Weights of a small mixture-of-experts language model, trained from scratch on English Wikipedia.
Size: width 160, vocabulary 7056, 25.5M parameters.
Experts: 64 experts in each of 8 layers, 96 ReGLU neurons an expert, 2 picks a token, a softmax router.
Training: a variant of Muon for the experts, 672M tokens, 2357 steps.
Below are experts of layer 4 (counted from 0) of a mixture-of-experts language model. Rows are named router (the router's row for the expert), gate (a neuron's input weights, with its number), up (a neuron's input weights, with its number), down (a neuron's output weights, with its number) and show model dimensions 0-159. Each number is 128 + 24 x the weight over its row's rms, rounded and kept within 0 to 255. Numbers have three digits each.
After each expert's rows: "mostly gets" lists some tokens that are sent to it at least half of the time. This comes from a sample of Wikipedia text that the model never trained on.

# expert 21
router:128125126117120142108113105107113116135151112150113171131084114135141098169103117069125097109141094090163144144068118114132138131119141086128139152151121118111106122109126094120115145120134094090169137169118125136176154125107088135122142124126166131168146118101079151121116144095079125159125126103131133109106103097145141127170083129115144098172157113063112168102114158137077141152118098103170145128150120157115117132123103122129139128135112109109109143165119083142167145151151135
gate4:148088137138121111149088124132102131095116132134122106142061146149158092141156115097128143136126119177110108174142139143137166144139120082106154170102155092110125157148124132105104140110128134130141144104129149121128131126063121146143125123160096144140131159111152090113128185088087095178157160126173141116115146107138112127116143140123139165159151129088131145175123128110139140170141136133125144088111166122164114167119147141105164142136176099147156095173114135128115109146109139
up4:136089129117158134163121109113113142127104091158136109111070135116134104129146127116120159104120122121156157120171136125097087152127112129136114122141113106133087123113073169101129163119148142136142107083116118132137125113122179119167112153110119109127150141110149077127113147128104129114136143099164110099106145138119113105143158120119189140135129097089139148166138125109125106120167152125174131122156141137185110123117110192107110162165148116153129137201084157162127153110135160
down4:122143117109097079137128114086136107130167113130112137119127117137154137139158088139132114177132131104095117099135126107090156126134102129152139124122082158155125162165088139137074138138088136116160081169117101077147180119099147154128119106146112089156092142129151156146175157108167117120168166141096133151154111144089132148101125104133134106146106126146146137093137155131163135086146107127132102148119150140121132132138173131144122127155156107163171099081142129122120084118115141
gate5:126106108116133138109082109105146100119120120151136134132127156108122136173108116082155139135139122139122131168112152141126105090137082090126168099101133154163048138124077112128160148115140177125106144095124159175093128144116123147148123131128137132161140130162099122129099097173096130154124113148116123159123144086118108139181108139093124159142079140118098208128152138132134131157107124141128118113116146127126115114114137177124097160116140107113096129117147081151124145102102141
up5:082175136146147160136112105124153123150088142131143114139139120131127111069151124128121104106103181152127113109131150116133132118116110138127085125122183102132084132173152132135159138150155135145110149107114122169146111118154140117156126138054151113090076074136128171140136125127192113125103135109114108132123116175096127085107136136131084117143106124079128138152156119088099148070122109132132131155132170127088152125123140113128124136141112122144147135157129100103105135155148154
down5:148125066123129130098088141096133118122132172143091132130129131125118164117160144135133085110114127156153129108115138143099115146096121125148157128153104104151099082139185137076139132108150155124139081132100142138112098164119130145111102142140140065124104144144122095114120129189128137128132092111129134083076124124133160124138137136063110172161121075120140138130161117142149142165167111109126104138131131121148116126105090140151145156124128071118117150099171127145090130142145132
gate6:156135106114097159072116181129110108105097094138145140149088127146093103148087101074187095099126139140134096147159148133142092136122101142107169124165119153123136164144115116154104102111124123149120128155172154139150116161127154097171104116160101116114117133138156158091135121099118137130151140082112132135123132133142157105151080108137109147117136133126096188125091140138134134100168118114119108152133093111144114138118094100106127134109130096155138129096112139170113112148141181
up6:137137123131137111111144125139168137152134164141110143129103138122155169102069140102123170154126157105106151158139088097122138146124111183124097119119148117117103090122153117126139142107074089156159144127160103095118081147164138152155154098109100151129183128111128145163103161129161158180157160102150122135130108168121124135119122150102126101109125132125104116126110138164152158130111103156095171136118118109135123147178165116145076121087129143144155094132131123154118139163112094
down6:143137095139129126107139136119098156104104126144082144127125131096080142091109072110135132174088123079116144147097151158143146146105127112144158144172140107137139130112127106154089143135131088110147142151146156112172108149096170139155112168122171096137171143123149132122110124111147115109141120118082130139132118107069114082133124133090139144122179118111123137114134132148166128119104134113101134150162152093100161166081121147143082138149153134123134138143126122135165189129140093
mostly gets: " d", " s", " re", " w", " r", " sp"

# expert 9
router:091127122105153109099166113081128143121133169132132116135127177111110150098158150149117176103099137121123150154154095109150170146150130121125127140143171163082119124121123113133118101152090099086099146136130137112097180144091113123144101138151130127105134121151165129106133141166059083134133147152183127155124116093115108120090143169106100132105124185181131160119120133131105156151120110139093126124134135158154099093148130102124155131111118148138131142139073145112126120134152118
gate8:124124092121118127133150148161140130132108113124125111143117105104110132138084118153108108129126121088146098155098108123132134111133122135103147127122141142146157090118086175135182112158144118103140179096159111095136114141080056160191142138094161132067092157127169120100105122170154122121118095105126116128105123120172133113125129086103138174117097140097142152154124132103108144146105113147134177157134127137136134120141159122094109152118169087131145175137101130115119129128139158
up8:115155087143116181109155128174136142127129156133129168147132092100092108132121171115171178094117141147108147123125111084147121121143173099115140109140110125090158102142129143137144152167100091096132126099139115129149088161121115117138106146157080137066088118113126131089127171144132130146119105149146108131124162119173112104155130146099142115150166111124090111147118111132139166134143093124062124115128122126110112138156125104103111168102126146120153153156115133087098159136114102
down8:134130133128179083107114153100134091103164157128123149130130112128169136137154120170120130120110138150131143140134127111131102105137112144136106142133088138125124137065149124192165122119201120123143144118135102108134154166143112119083111110087103139122137109062119111105103134112113089131112162161112122119188132119117095119128132133107137171143118129173135114089121109144150106135119092102133131126136112101132096122119135106118191101141069109169117151133110135113110087167109130
gate9:119141123090075129098127145095110112120115130069101136115157150066084112150153133130165107097141140156113149139125080112099163126169095122156104116111129112171131108121136157117117149106125129151101131173083147133140127103145103064157096117080137126115167111127161129172118128104143123114138107112108130148096165172142108109150141114142102148134111136134143117127145147092141121147116137117124167135157163123120161087155135126099131170100163148145117087110130111162163102125143141
up9:115120143158117118148120157134150104137137091138133087111116084171169109152131146144115143162084110136090076126127139112135161132094104117157181096111101150124180138156181099095142113117126133098117110114157089152133117178110120200140155161164171105128138120136116178114112121128078124156133115149131135121088095099093094148142128115117108126144164117130133182137115138129155126112151139122132128097124083132129135160106109115106144112143113097126156142133109122090108134123146136
down9:103155101131131096108138117143170118133168132148166118126137126142141142162141168137166130142130098134106093118072124145145154109118111178115109143122089140140086099126108079120124102114146152149142136118142146113122110105128144085139137155141109136117106116147120122106102085127135102159128156128184123128071140157106188147112144151135149121138151111144148118110136101085102077119115112075152148167140122151144180116118143149094118147103141149087094105096164131127144146168142082
gate10:068148141121120102139117161157117134190194107103122109127117153108074117139157137129099100119157147135137158136103155075154136103150145118151138121139107117127125145143181127124116129115155157090143132110166164104145123147139122123097104140100118111157132085108146093138122127123088121104141119150174164140150136127088105141169086169152110127173098129114107134106161117116166170173124124130130120147162118138134119139147129127112125136114137098172161113132092114135109147150175099
up10:105107119119118137100107114151158066126176149092096104132114180110163151103115124127161117127159133150100143145122154108069125145153138091131121115136179127116152094070170103140116102163127105111135122132127146117123086123137098144103155089131107122127172141161099111130177096159132101125120088122118111165178123104107114155153144109125140124146155106104095120115111123155087131148145136103130165197126138121150102134132154121124173121109114149142153155108124125139129130115117094
down10:093101107121109112105152081127095144137159140099147183078119133130118098096172121145140082109134156112123118128129157165114128092094105132155148162158122127152135112152105121136151115109111112154123153140155147122136134160090129106105094113145142182156132146169107150127169111128126113129122137138110123107118151121157121145183104128126150100116066114095066146166107156109108124103156155116149147136141111116098139108109130168103088120126112151151077169130129121119103112090101138
mostly gets: "em", "ut", "id", "at", " Sat", "ur"

# expert 59
router:137102079117117163149113156138127129118129081131128153132130155139106171147084112113128098091146133100143135142138146099159148166141159144114168116122143090151138163119143153137098103149139100099092113126212146096096128132100080095153107141134121146129114132119145138115177098136139104168155126139119112134114119144117124085126088164112149112152155113141113106163064153152096075121106130144163134119143110132127151148142105121130130158073149129117111161109139102143164140131102124
gate4:148095144138115106091107163186118130158134119121139150136120130158089137103091137127142165150137132077120127155122155134125144097138094121092104105146148117092098177093098109115114120111177127119109139141150131087148094117142144134093175138126116118178127161101120091120170115095105106122111134152147174102112061101109149148128129144115141137118136137131164110105146110109164141144150120105110115111079115146110111139117112115120140157073110152132146146096150112081182141126113113
up4:131114098148089136164158139130109153114113157132102088160078150106131149097173119108179132154114120152145114152087097098108107103127143155131138119140163063129163155113122110118116077148102089144163110123160098162147144132122092128163137109115134129085121132157139112131129132120134080138124108170125143159129126151094149114149160106113115158098127109139132133136152125111107154133078118126112114097102123125135148138131184113130121083106124119103139175137112161133085071131144094
down4:081140153159151136111134161150120144118145096103100150166127147128114115157130149156156126097117131132106143119111151085122108095132125107115164144143143120104187095124108116133140110149162157112149146140107121120081132112121101127136123116119078153161137097153136100118201116128101120145093138140121113156121098073156091121126143147137123191186158114132104105145141180113140140128116132101137132066146127120154148182112131136107111127118125116102103129111161159153139171093115132
gate5:102088120139101160137081146098117130142141186141126149145110155146123168146127127133128125099118153120102134119088110107175116111151118144173095128138148185096098123167165153094155155171125098119134155126115156100122105129131093142099123082095172151141127154105124143117119157133134113139164150128170100113114154107142125120127130138087140104167144176193174130113132116157110141138109141136108165157110154092122152121129122131098134154088148106128132123130076122134128126122081132
up5:111159128123114117134109120120068174132136111094093065099111172136179124137118080124152122138137110090173126142129121096113085155104114151096131107154141123110135133109129145137133115087121126111124132110146126162138121136168143127135123121129142122128156147139179163154126119146150078157114148155158109100139152118143133154112143081136143149123108124159221074135129092135099126149182120132116156154159133142107088115128152104126109149116129134103100096160106117133149141138144133
down5:125172111101130132116155132137133105113133143184135117097114156141142120097140146168129137113133066158078135113147105152125124097134146104074120118175171141141108115132074159111151134079121158137152133096136140176147148114101154115094102130091128159101119094136136102105102101096091131118131129102115097078111136147093128120143129094143152134091130146159107121115145140117163129111152128146123120154177123136113110182138115167161130132119116140102153126155162131142128123117155066
gate6:108074085146128158145103126112093147135114176101130152144121078134141135105124067149151150108079124100109139118136168119127112115126122139097120178129110137112120112144147150171144171089128113121138134183159109119130133113141118119149130136177084145120069162153115107110153115161157094178133148123115173118137122097160086115173104117130130148118081134143148131157116143146116110119125122140104160111126149129122148172152156133170147115134142118143136169163105146150129112117113104
up6:099140114140117102119130126098166141136154127157132112151120140135148099167181142119145131131103159151149100121125129137126133117147146136094086164145128079137115146150104092144133115124133144194164154133137186121127132120139151127121136129118116185099106137109086145117109111148186115098160116133115112117167132120112131119112094184152076098122155121121091111075124182141111090177129129160097147138126142107132129134087098158114152156149122134155176157128151145129151116114113105
down6:156094137112161154084110160115112098075135115103159176144094107147108131117103131152141123105126103075164154150130155156183124129145101149122164115128088134112128120135127163106116162113109136147132092118178117158129134112157136145140107085156134102132113164139127117122135120140102114134107136158180121105064117137154149130133117168139086093089137152145125147095103136124159114099140083156120114093126119141077119158121131117148134104144177117113113138107104132112145170145106101
mostly gets: "as", " between", " while", " during", " before", " until"

# expert 41
router:116128126130124138117101068089118077213145175153152119134161119123129112132134123155107095152150127116144145152088136129112122126167154183125158156151136137123156142091129193120113108120141073112138122131108136115132131135208116131145146118148103112124156131163118065115115107169184156178131106128122110136129089158140145144090152132131113079116136132139117153132123124127126143129111141142117134134131115134140101133107133118131128107105125151134102129184098111095137142130148149
gate7:138120184073156104139109120106124119145176139097126162152146159126109100088121179136115136117164140131116147081103154145116108166131086167132107093110160129129111129115154130128131131123080129109136137128131146113093107087185161150106131124166133111106115130094091144132112150139115100147114134107111085133115135141154136107154166100141113137119154135118167111157116140155139108102140107097147139088123170156123101079130127075139105089156114129079123101150120150145097110144152151
up7:129149149072184085091094091157103143151143131125118151137111124119127098136149163129108120115127119186090167091086106138125140169139113176144155112136154130122131104112142144144146155122100133129105110142162148136147144114165159155066126113146093115132118162120079175117097119093120094170131122123140110115126129170130132099141148111132137121109130140136157133168148162138148129088090096112112133117142133102106103100116149111168113085128100132113121136121098155090096132132172126
down7:149186138168142161116110127130120123147120132143162133118131107106141146136101113107119113078128149158181130109107122127089101077123153086122115127187149163115130101155130125116072143107155121165109132144157120122132113133136155156149171134136157187107161108109113129125123106114189147126169131115131142118179170124137113149074145117124119083101126147166108188126146138106161117120101140109101125092138137125131119132113169123138141148123147152111092134089172138147144125123132127
gate8:143139146129103106127095132161079127141132088111133115149103154082132148101132155146169107127128143168147118140123134109143140093126126135110136121115082078128149116130153163122115124137142110104198089099100134111149138108125159111112147105083127077096078153113108110137094165134143145099129121146101163139101119155095144151143093098101120104143133142141112139119167146123144141120154084075151124121186125162150078098146116130139102142143163143155120129109122110139124182159127148
up8:133131157146111099094140137132145135126130135126111128085120176141131085125086145160142099140134128167077118110138140128111116089177115094126118130157134101100115141150159167129104162144147137115142116130123134140167152146123160119095128125115141102077091138105106114147136116134121090116120110085116100149113076122118142137145107161146104079138133155147171117141147140167142179094130169061102120118175157188138129109129117144124146129106112181109108102130145121135167145140107156
down8:181147132148095130082136131142095155170111157082058107115129141139118104114150133130173096129135149148114119121121164096181166141121123157151128109144119127128143102142145119125135127194102112129106128081156110177123151132153097126128128111103111115126101113137096128102083152096108113133121121131136147115146113131101166163140146140133127113129170092112118183132150125074134103141129108122112110114158170182130140130127119127173102142133179176104131147167111124134117120118138118
gate9:143110113136106104146113147089134172144118118131117114102107063116102116140103102127135112133102124160131150185124138123165166109140060152145149118157093112143135119111131123182135158190153130157109150143116132136111139102158152094139118127117110139130118114105132142100129119113167097137124119114141140112159122120148168105107099110098145136156115149148089183101160124147180163132132162126108088134154153130097140103111128119122104118097127067155144169169110161123135154120096115
up9:130127138115120116108100130142116179130139154117163131162106080156159131117128163159119110148091115135134147147115155137125154119125097132083087144134110155139148165115132136170154088177172112136071137115126158114162125122169125166155168130109106142127075132174117090130115149138140101103159090108170113121132123129178102140123085120115158157141153112140070154141173148116092121118140159141127120126129119141091127090157112126141113089095129139109148175148128134136139101122119136
down9:086102157104120137118154133120090116115149123163098102146090101103144141112160143103113115141130144139110115154108137103126138152173119167091113129161122111168105120128133132109135167116099152124151102173109148139091150146151102150160128156102146116132109094161129117070097128093112122090059153104132162130132091158118145136102101135163110100141133105113135102161124109126106069103130127138109101149136107095117128146127112141138158156097101129138119183123140135106183094140170143
mostly gets: " un", " under", " al", " ch", " de", " res"

# expert 50
router:112135155096127169123149145168113115136154122094167144077136134175087134101131139132099155113135104155127138114120140159129101162134108157118099093084148097137156124137158121181127097183156112144151152086109125135089173130133128128114136125117156117164112088126154138144108127146135092152102138153139168127107157095129088121145189129111168166178158142144139126120128121135111087088102140125137161139147132103126137161135159097145113119119133087129117171137118148168107130155140125
gate3:113141109093152122137141123174090136106127125137152135112133173174088127125166081128137070106132131157096141132121154122155151140113185109138118080131091111100149125134092148165142144112130118121114141108146146142137117130178181147121143121091122148161136163145143108180168139123102084164139154125141132115097143132125118112151129122142118135110090143139163114146144131141124125104169113163130156103147103083126128105088112114121110168150124115167121160113151136094071151155172119
up3:148123099109098112123120100128171113118176101155131151173149123155099162139052126142132119135104128118158112175158163126116125110124153176118164156131118140082173102158175130107168127168110085143152089129127141133163131162108155135148176144141122091136089137084137124138109125149157138138143154143127103121157144139103093132153134128143151146085134112134103107101117125114145100151167104131120131111116110155090119107146159092121173150148177133121128106110143140121162130132134122
down3:115108128129101113124146104145123130125132163156086136153106112128084131096129165176128125089121108138151142127126089144106128158156130112146082139115151140142103142125126171119148146122121157097130102148115151176120171144109103104127095180168139127124142118179140163092147124124118162053143114112101144126143109161123143122108100133088128146110096167094069134143055149132114111157141153130129125134112152113170108133114147149078142144102108137136137126113123143117175143104113108
gate4:079115146113127120153147118148086121156121155158114120153154153161122126154111116075149119114123140153130122129115124138140132148147176152146150129098075115132122142205128124141087090141119154167151124122119104101156160140110149113113152159132115090116138091140147092111154142092135090124123163110117151087123133158101094139126135131131156132110082158138176114094121115097146128161176111103113141121110104156074129128090088087118118142107113079135107083114117132107132125145103126
up4:166153109140118118111141131125168134137119132119169084114106120143154100109158175152125103110141172117128122107120095112109102086091115136127105140129105127116116078123159136148142125084160106089127122138140114151140102095161095125111114125111162138074172137140127145190139083142147127142109120176142102132133119144153154175143133154165064062107126101180123144131162092147154105123149119114138136144160144140131097110148110133162137144117104155138121137139143124147132119125109085
down4:163150130164116152181072178133096159140146106153149148120162082150139135102155110104110173113193116149135137118145133090096097144133118122099146114143119120120161096151132124127120114126147125119083173108111106127139127163085160133135127135111157151122115147130104166095149115135177132114112099143068140118122112085126128113107114151138166148161128099092148149134128145119122106093121129153127131127155113097118121115142100152120182125160097135136166106163180140139107119132101129
gate5:115122159118101152111144100159119110124111099118129166137153138144158117154098099145141131105160111156091078108079129067088089142124149130132089136124153149142165117122107114155102128159142115110117118124155093127100114127117066108121122140129093180091108118123125139117140113147122111122125162100125066130108125138157135065131131134072156137148163151102143128139149135122159119154148149133128138165126115110145098123086119161123159103124123111164142119096122159181113120131113074
up5:129137124151090166171120156100104137107157120191095121151108119131138119142158104161166114160081129160111148141182159153156151127156132131121117145101131116120108120151127145142106174128083108154089127115125176122109123111172131095150093100086138133137159101100169129099185129107135138113109186119125136114084153112109137120081143133129157159148121128120125155139102114128108097113092110136113132120143144089136112153148152143081109110104136090113143118127151095122152120158145108
down5:138133116146131089183137143146099090139151124132141125117126123135134131143144146103099143143163164149144105144137171098091129142114118135097097121142105145109124149125130162149142132126162118167159162138117111171138141121122146117135126155145171171175157156153107097130110127116123132077090142160127102088154125140089124118125180068140100135141146143087144128131112098175097085147130113098123162156147096125138123110111088092175128106120146134115144145141178131164127107070115113
mostly gets: "ig", "os", "ena", "ica", "idae", "ez"

# expert 30
router:126085180095131077132142149142151141124129156154172176156095187120126146137130119138173146171172188096114137177147132127136158103125124152150167117133134152143077135146117121163131098130135129095112151135153124121152114153130103081165135154137167130122145111127099132184138100121144117130141110132156116102139093116150149113128101121145104157123144127119153159107151123161116166112129104136146132136139093139168132109102154098102146132143151143121128156117174154110131120164124077
gate7:129126103161154123097135150100118161149163127175130114090095111123159160127123123180140146136115151147137110075124102140130128134139115123143128103142164176145110169143129126172157141157134099116079150166125111129146116171163137133148092165147115116156166158149107140150126104132158105121153148115125125144101112090122142164130151140127106174130119083151163115150107169120127162126174110091112123049136099131159087105129147122138086141130121130126114117114111173120104116153107120
up7:138103132132078126161161114136117091134092127103146152147138119161120133158129111143115135130127134123103140138114153099148162154115136134125144138127123093094116065132104125086121129171131185170167104093124151143100114088122139103094170135136139118134119097131147126135116146139086132144098132173157147095135105156140102103126127147092133103147154146096128163068141093164115141132126135120167121175099152148082180160074114120116168086127157148129149144134101132147142122114124117
down7:097129077122086125079093108059148133102143101123139128113120090137124125114120153125131142110141116123137172071142151133137073119092130107146107115127088131123127138119133114115105121109109151140114092130105147187101119093131106134133108105115106125113115113096120055124072113137141111115115126107106146138136127138129133158131129145130127102105115102130123074181101135130161075113110151129131124115146128100118123137151139168142133112077125123162104103107049140095102126115105119
gate8:131096114125143106107110129128127089105115126142131134162108130108123151171105139131155101100095136133161153113110121070141107147139136096106166126112107111147157146145118124095139142152110103130136086141166168138146103156171137129111132162119154137100125069098127147087117154156135133110143122166109107139119142112098102137195124100169126126151083103121168154170133121124146140194118111138091089162088122148120135180105114154115114114149111103133107130091150120165122138162154137
up8:138161121143117120139159127133074131090151135111086126165127139138146111116178114107105152152178062119109107125144150147144108087111125159155154110123176112106130102125150136119102137127131105135090167134130127105093148117062144093122100096160106111161120173169107161148134137158131169111121100152143128132121116116157153142138141142086161110133134164154087113123145137109094081113080148123141114119097122066121119136123154115145144144088160129126120140141133140103141158124145131
down8:140148154122128101129107107081153143115104107105118126106159124123158115090091104155093129171103113122180150150147122159108082130109162133125120122104107139086104137164124131126073121091141148149154110163061144130108130106149148135161138145151092111160115158144112100137126154154115097168108120155171148114118106130140144124108128158147148174108114165144120128089126137129170149157096121082140125120146126143120115134137136167087121069087157126124169136126105152136132086138126145
gate9:143135086114127140091128172148125131121113140105154142140133112165118138125140101092113121076127114126121110127130175137170129144100159090131119125131144150120134105144135150073109066127089128151120069099131123174126111119132141121152152120118138122104132166168127109091119115085112146119180117115126131125153104124113153109121106105140116138148139155164108142179125147165131161168108148084108130109150136134144160116161133112126132139112149140133126141097228115165129157087125153
up9:051118151139084087166117080117125115143108093156104128099134145120129115133146139161123128114155164149164155105114078126099129122153108151125105114117114146120140138106143149147158152092156122095163171143122082110131138110112156124115110116118116121140112109103133127176114112162137113108128129119125106156074209109104161118116151123148154179097107116115110133111130095146115142092129139194138127162163103117113106136147116164133142118141133129133131131119071120123136122150098109
down9:135090079169099095104095145134124086129092112114142134119132109125123122155134116161073148108136130137139151142169141118118099127114138104145119122128149160098107170137138149112135117104104157125139118148099150109139151166110110128098137084126143117117126127148112174123152115176101119171089137132155173135117107137115115128076130180131119168133112094126124156138129097143153191110129145108097113109145127127127149150117109146103145134164118118147178071182188113127120138131172132
mostly gets: " the", " this", "The", " called", " The", "the"

# expert 27
router:141102145102133121094121113086122118153131095163134161114144171115103115125168110165125147103106152171130112137097111152124112123170150070148130108091165139116123123123103109069110161189106145129129149138138122134143126169171140111145102139156115138133164127162126153150092127150137110171101089134123095125137167126161142162112160136118173146115115110133144129150106099137131158105119083162129164131142154123107117172124106096143095108106141161145100124103108158148120139076101136
gate0:148100076091144095135125128142158137114151119132091098136134175145123147178117091146104093090139106153162132138123120141137150144101170124122126125117183098124138076113128092103118160137168130078103136153105163112161118131151114135118101131108115176147137148086145140091128139100159134122133133126147155116124121152094111139145135105109169109134154112153080114164084152133113100156163133104099141137098113125126173121102134122118104111135150139084111125171138109121166122067120128
up0:153100118151090161094154130173139130159141179096149140167141142128119110110165125126169057126114138117098108075091133136096136108109114124148147168120142142108133134118122164121110132107168127119116109145132138132133184139119113145102148144109129079083128189172157146111115111140123145162090111148109090116142119157126132146139122111147132141124138121164111092138136120125114161150110113130157108124150115115140143120173150106137092078139114127131124153106155131140180127194108102
down0:150141143110101139088150148100138102080152135158091133117075143085135128106102134164124112118135112093088104141108136113155133151131112165091094127121112101119124104146116130139141170130143152168137100111118087150148148141170120092119108089108113098110131173148122109129130125129111144110106159125158146158170173115165105105194140110149116097121144144127110098132089106119135119076147087185132123076136189121119133159112137122139157140132143116113129116128157131115157115137113100
gate1:141112143066122118124150107142074155155120080136106129097087101082131070145107138114126128083106126130148147089091087089129150130108153116157122126158151123115106135133170129126127144149133161102156135144116144110106164164161145168097142105185096142118116144123137159093114119124145141129140127077141151162128108120124155130124157138105108151061091153096154153178135114123105124144113112088134114115132106126112136145158178131140118145119150154118128123108140115134152106139169139
up1:126128134168128122119127108118112160128139150123119126123115117157101109102141135153140176133148087067141125110173151130126123130125143162117102127138120102132157139132169158125101133154155187144143144109126108149112119118104129093146107121115131087131136130154162158144117155102110131125105196140121103101140107136115120170125141117121150160226137112186134154121109099122154153077155141123143094125148135098126131100152146120126112077198121113125123179128086114125128116134137134
down1:164098164115138109106127130120134077119141185151132126128134145092103066105119186101081134158139123151116130150104145114146113139135082140143129118144110085133138085160099127144115085130144139111094152128108099114157160151155137117137127146098124113116160114111146094118104118132134104092118111126105117105125188108129119106109152147136149148146164108162115146102108128094123135129151086129102174124166121116118126130124162066152100129105150098094146119099110128177126111094088140
gate2:105115107118090166158104120104085110141108140127145140119146109125132168091116136127140142137157205167092087121114143155079134113097157160140099117162113144119106156126129114115123148134182148149110121125111139096154096108156163102122136126128112141106108144130155161152095143170163169135135173130130087122127157143137155148162146124091118158094115168112133141125140135121110149123147070148082135148124130142137121122118136145133124167156109179141103137152106169160134134115074129
up2:114163156112130132119125169110128152111103109091060123131105105118148147178160144059158109129153115146146151106134100128139138166188106094128147161143117149138142090122150138127123068125140126119102139144122106096156125125155162137091123139136108123151131123109144139107117137166162110128151126122095133139157114105165133101074150146121126115140115096114127134111142122168119101141118097141101117153158126131125140110138154153113106103155096138114111155139089140155192075091113174
down2:108110157142101137170140111155138128089142123130156133154154099141102113156134119133130159142126147106142145141138138119122104106143152110177116143110080156134140119161122086120105128098089139144130093103104081129093091159109112078169108172105133117146106056091158107138087117128139113119116094135085094130115109124120072136111127088130087141168146120163131136176146136108190143154140152149131131131123095133107154090121162157138121110152116110127097156126123125125136134107160124
mostly gets: "w", "d", "c", "he", "uc", "ro"

# expert 38
router:143123119124107067094171147159117146088162130126118118087114112158158144105136156104154117122153111126154131108103145139117132145156134153130119141125108128131082144124124101107137128145117109096129101088114127079139100090165127117134128141115133148102133117119149101122120126100157100105160146110123136134177148187113124122108134115139108118118171077100114088153129108165102148085126114151145119093166125125128109098129135094182110105109094163172076127097187096139130122090155127
gate4:120140129118106129146160163106121112140113101125165108101133096144115111114111136145146149148146169136147161132137146089186145086130161121087110138157159069095079140126124135102101129129077105134075125124144145157134115121127147121156139082137118129175133193127131122139132113127134125140120137143144149111107132148139114128098158142151154144149156114082124129135139122133180166138126137146131155132165133148177124118164149123098141113172113134127208106077133086124154147135143141
up4:069135125168175147097107124133137144115162161133117176116095167120111157131140131128120093121142145081146122141130104158102154156099103133161096126118109142123149109146180123186103133117143172104147153154078137067108096101146114148132131125168128158118103120116122121140126160141116111135109113125085127128139091111126123095140126109078121107115145109140131142143127152131028118140119138154109108121129160123112109139095110135165113119107130119101136134120098174154102113147117115
down4:172100083106127140119123163095125103168120142116126114119116144099135123115152158142113111092063105158097096131095151134143134143124160141120095147118147161111134126158130134141151129166152163107116112141097113132130108150171100142099128131105155083140157127090094090138118151142141127112117098122048141173134071140073145094171116116105090106136153149165131131139125127146148133141089146102140118134143163140104113124122125146099119124142167167137140123163146128107143142087100130
gate5:143187133126097115172119145165138155163144126122164147145126145155096148148116145131171130158159136091120133127128145115142089141166123119119154126130136109142094134103097142119159140094157119102086125079120146112126148091126130107122059148112096129120138159151095152161134115108144107172148154135092144156109128134111148110107124117102137094144114089134144110158124164107138149170118135111150121115129159099144146163157152122082133110140144193108126108107105167130091148114172175
up5:133147151073108160151172108125168164130064131129146143130144101111098138117139131135138143136085126151104143107155160097126120129146163088140171111121116089103077137140126100113126126133151105101121129124083096130135091138116102108155132161111129148101152139137151168142128131144132154108163156078125171152148122127163126114134110088104170121156152135120146142125126143118118139129104187148145110143159140103142144115107110114076179138082140097148122077097142118138096153110157132
down5:106094122183139107091162164149209108125144139122091151108131198143120155122147099117158150120157156119122140144122107146174137182143139154120119105129126092129095114133151130129156098168132117124139154145120127132151097152114187121120186123109106143159137129102131172142112102147157147132094097114104135114107159103114114104128143143147112180166127136110168069175146120119146106154109097135115122114104108146133121139136113133117131138112125171128116136140146158117113095145121136
gate6:189124104127101114127124134155141105112169133138124140146150168090136176116129111077113173108091139119100095159101167148161133154147117166136121106124096118140081148080117120129151129123132122146148128089134085106105139097082109143171096159081152125104142113125097134127100135197122145099140124125113134171134111111182125125118134149149096083135143103134149119141159116114071098122093131131133146162101140147126114149113141118142117135113126150134120085158113108124147148122096138
up6:088089104163119149109149129098122162085112154167133105129176126143140097150129154160128137127151135132126120110123116181104139117104169113096137144119116143113163115115112178114185124115178131145122153181139089130099109136127121117133131095092093143170131092126143124154117074095161115123135082109136122103146116121107096126108145131148114112132106119115117161113172138110089127167154144108111136115155093094104149122158095166149134169117108117112134133143115147138129090109125069
down6:120082151106102136149099159156097124129157129096164105129097141118096101092127088149129188130098128153120137134160113128162083112089135146123117153118132143125147098133152118144136110126127130099104091120148120162129151132119152105177097133137151123092153117108124132144138179185102124153094123101080088137132109139135131085131136107134083158135114116140115122119106139146144091160187103151151111111104097131143057126085152175111115130121150134120079125132115134128146100136128145
mostly gets: " of", " by", " for", " against", " with", " in"